From a checkpoint of a small mixture-of-experts model trained on Wikipedia: 20.9M parameters, a variant of Adam for the experts.
Below are experts of layer 5 (counted from 0) of a mixture-of-experts language model. Rows are named gate (a neuron's input weights, with its number), up (a neuron's input weights, with its number) and show model dimensions 0-95. Each number is 500 + 25 x the weight over its row's rms, rounded and kept within 0 to 999. Numbers have three digits each.
Before each expert's rows: a language model's description of what the expert responds to; "comes after" lists some tokens at least twice as common just before its tokens as in all text. This comes from a sample of Wikipedia text that the model never trained on. Tokens count by the router's weight.

# expert 13
What it handles: Table cell boundaries. Pipe separators, sentence-final periods and numbers inside wiki tables, e.g. award results like Nominated, scores and figures between cells.
comes after: " |", "5", "6", ")", "4", "2"
gate0:509544474483474449472510504497531478512485547470506484477489534510568520526523489467507529473500523544519511512510507478462500530472466536470518497509459459499531488475465508486497482513493469579478483487487481447524507517490501516492501514506541507506485503527481493506527526529504477507
up0:521489501478479472462491513498487505506489497510467478498469522499491485527491496500491508453533516463485470539451497518521529498528558480520502563464533522453502461476489516463512486451531491518529451529480533518512502522531511484467474504507525496489502473492488538482525486554512484477
gate1:529458536499486553499474518535490481471505507459495476513464486491473458537478495481501477448502538486463465482493477465473492484483518508462476503504496550488521540515478538500495523471517545505470451499501480506511488500468514528487488519517486504463464516504469530526512542509541508487
up1:458503500467535517484503501507510530490511503511522538522539457453508461551503476538501531516465496492496521536482533531499521501477499511509500468590533467501497470514509495498490504562487479515517514507518512467446530521495478522523500487512508474509527498478503505522485498468509517548
gate2:526509440485502529506526543505531468462542542491512512495537446505491504484483552510525513475517492504467462510490473478501518457492506456496500481486496498535491530508499506528453516505512512468468512527538510484473510474526509483486491527481509483514522529468550494499521525539505473446
up2:532564511501519513451515508490549506512487474508560554533499534463492519529471487518519506473467479482497536518494500481484477507503509517503470475505486478488499454449476496535471529530530482514474486468469529521532500534534512521507497495484497486521484494475484519485443489483518534491
gate3:528481480511507527517490520519486511448534483482486472500483463500510516528539513487517487492506496508475499496556504472475500481468515489493513478507486509507456534510463525498475517491497507562475530507508468503523472495504473498507459511474478459449504520518443463512468465503486547571
up3:545513473453445536472465505533539487509482516492517539531505506544499482462498490487453535506525480490543504528495475489515513479427540501478494495503525491505501459480487495479454500454531507519495494510464487499523509515524501521499534483491477489498522536474544481513504495534469512502
gate4:553503484538494466542457510486485486512516523512524480441503451509509536461475463493501522512523484522486486471468513481485539463479478535485505471497504487530503491514488486461482524464492492514536481465506469520456522510469527518515545482520507539504510513551512455493505516492464513501
up4:503553513504505502467525507506489483529509506485511517519518483517525455468473512448463488504513483512470479521465509483491459500504549508535473452507490502506536467478485478505518540508480540454489468534443530478534473525502506518475511506506540503534474537490499481447503480520519521477
gate5:470482505438512473514522517515523510537507520498463558479437529502548485499545510484475493506483466527545508509491501527527450499518499479481495524462492496536486487487504515490478550536498520495519498508525532486495531464504525501487485505515467521528480491516495534476548549492502484472
up5:473483455499537475530511480472488521477516492479498464486496489498477493539516537519501491548494491525491475483479527468507498536496499536551495458497492437499517504530514483494492497529467499474558529489505474514498517509470496498509464505470510472514578494529481450506484515530478510540
gate6:480557483426504474469480523527510525552509498528494526474535539549520451490524514521530519496498476541508489502477507490486531569480530525489513486502486473503515492479465503507469524503540479489547506489494466458515484526506509522497499495508480494472495518483469506494507479540509478476
up6:487508503502480490469539494521480504498481475466470502524540527512517499497535517489479504513523517516506488489530509499470485553483547474500458490492480484495557498490501449490492537526490452484471512471511503508529548510533483520508478482512484438442446485526466513529503462521475488503
gate7:537503491552508505506472461511511473511531545528547446513540464476472530505490494518484491457470506484459519520539511451474527471477515517512506458514485530462509496498467507496463539507486509509483469482455504470482482499456480483480506525510484483473487522499489473490456514470512500519
up7:477500529504498525458505512526472464507510495509481552479516495531497470439473524477463491480496461491529518474463462537525533501509552468498472503502517471533518486469533482514483471494486510435512500498490496473514582506532503539490517497495498476540490524501506510484526502505500485486
gate8:536457530451455494498483477521464498519530491440527483489488486478488466531510489512540513454488499441542529474520489508480506447511501483541514478504484502486500455497516538482491484516509510520518495476498483529512515541519504491452531536511488522522523549493496507522496503452506501490
up8:489546470447540498487493446502472467492515500509510496497506536469542513539511491496482484532507470488512528502502526510500467527527472449480545495504499524478524513523492452513492444497476466460454503488528498505492504481482494489490462537461517509554488501510503503501454525470511512532
gate9:523535486485470484537543477467527522481464474492481460494511508508485501513476509538545496493516488505522513516531529469487482454525468527516534508498469460490488490503544452487554519493502467493528549500517463552460517487505549523503513494497480522501504470526515494533475488493531501526
up9:513499511477494498493526440505518498474489478464491481500492467488507482543475499460510501459483518514523544533512473520555477491515473463474517507530469477448500506503516508491491483493491520501493476524498561500494545515491511514506467537494491472492515516459501528550464566468530511526
gate10:485599501470546516470503516495501516527543493478478530502494514530506486449543500490473512513489494518487519495505507487510460493491506502495455522488502468452500508446514504490504534526499460468457527483543495529508493496475545485495523494499539505486519469539542496476507506511485488513
up10:467526486469554515469513488496517499490540497519463548551530547522471471491506492495485486524483512490529481477491527483528481483499528503502495508482484474496516543476492486516499531521477476493449508472537479532490492480478547507491555516528550541509494473509516523516494483463461521463
gate11:482520463538514539485494459535469499521504541521525516514521495509493476475507483488467510522453526482504482481539477528493493517450511474548521530469515505477486554469455505538487482496510497513543513530472502468527510476509517487486462507522517486426504497504501493532529523509514533480
up11:452510533446545507491497482529464484485529498486495512506534503555510529469504520516494543495489445520502505524477465512523462472534495482455522496507506458504523497426521493474446474509519474502465506498508542487537521467493501507538491501523492484518480508479534497500511519509518501511
gate12:511518482470502525510475491509464466476526526469496475494472481480503453516457508504539496504533507517511497525479485473471494493506491462482479450538487478491520497518511504538495490517502528484510513523490497508499512533454523526482519540513467436544534565536529518506503442470526504509
up12:463483511501527511536553502491502492509503510505512483516476493507529474503509539523512518530502525477471464500504478470490480502507448468465464499471498515503510541534501450512503516517500483467524531503514572458480510535468507465459502491506509529497481527464505507530513518475452468442
gate13:509504559443503462491485480539493526497510518503486530502502527532548491455495526492508503485508503502533540514484466524493506493499473513477540556507519480533491477491504535495501444489546485517494507482479487504503500528474503482493522516528496500431494532548492498524525504479518475438
up13:497483501477488480523458490521483510492484486494542504501505508530506507470550519538493508505468461509501518530477500514531502507514528517470504523499504517511489542516505556462504496507552456521497511498478429511516503502510499487534511510511448497452535512520472441571504481486489469494
gate14:526558553499491528474507487492463479535507485519483490492503494525532505428517526503541495541527492479480508488490490493488557465492450493493469508521503463496559549490500498504531501522489483493534508511503456501492536521464533516461525495493470498511496502538506456483497493466494503495
up14:541485522474510479468542474516513531485488486476449492522510502517500467528498495487479528487492482490486490483468480555527469529519503458478458552486543517498470529535497495466530467481497479475464501498538504534444489485473500507492442501483510496477493488509486534529503466495496456498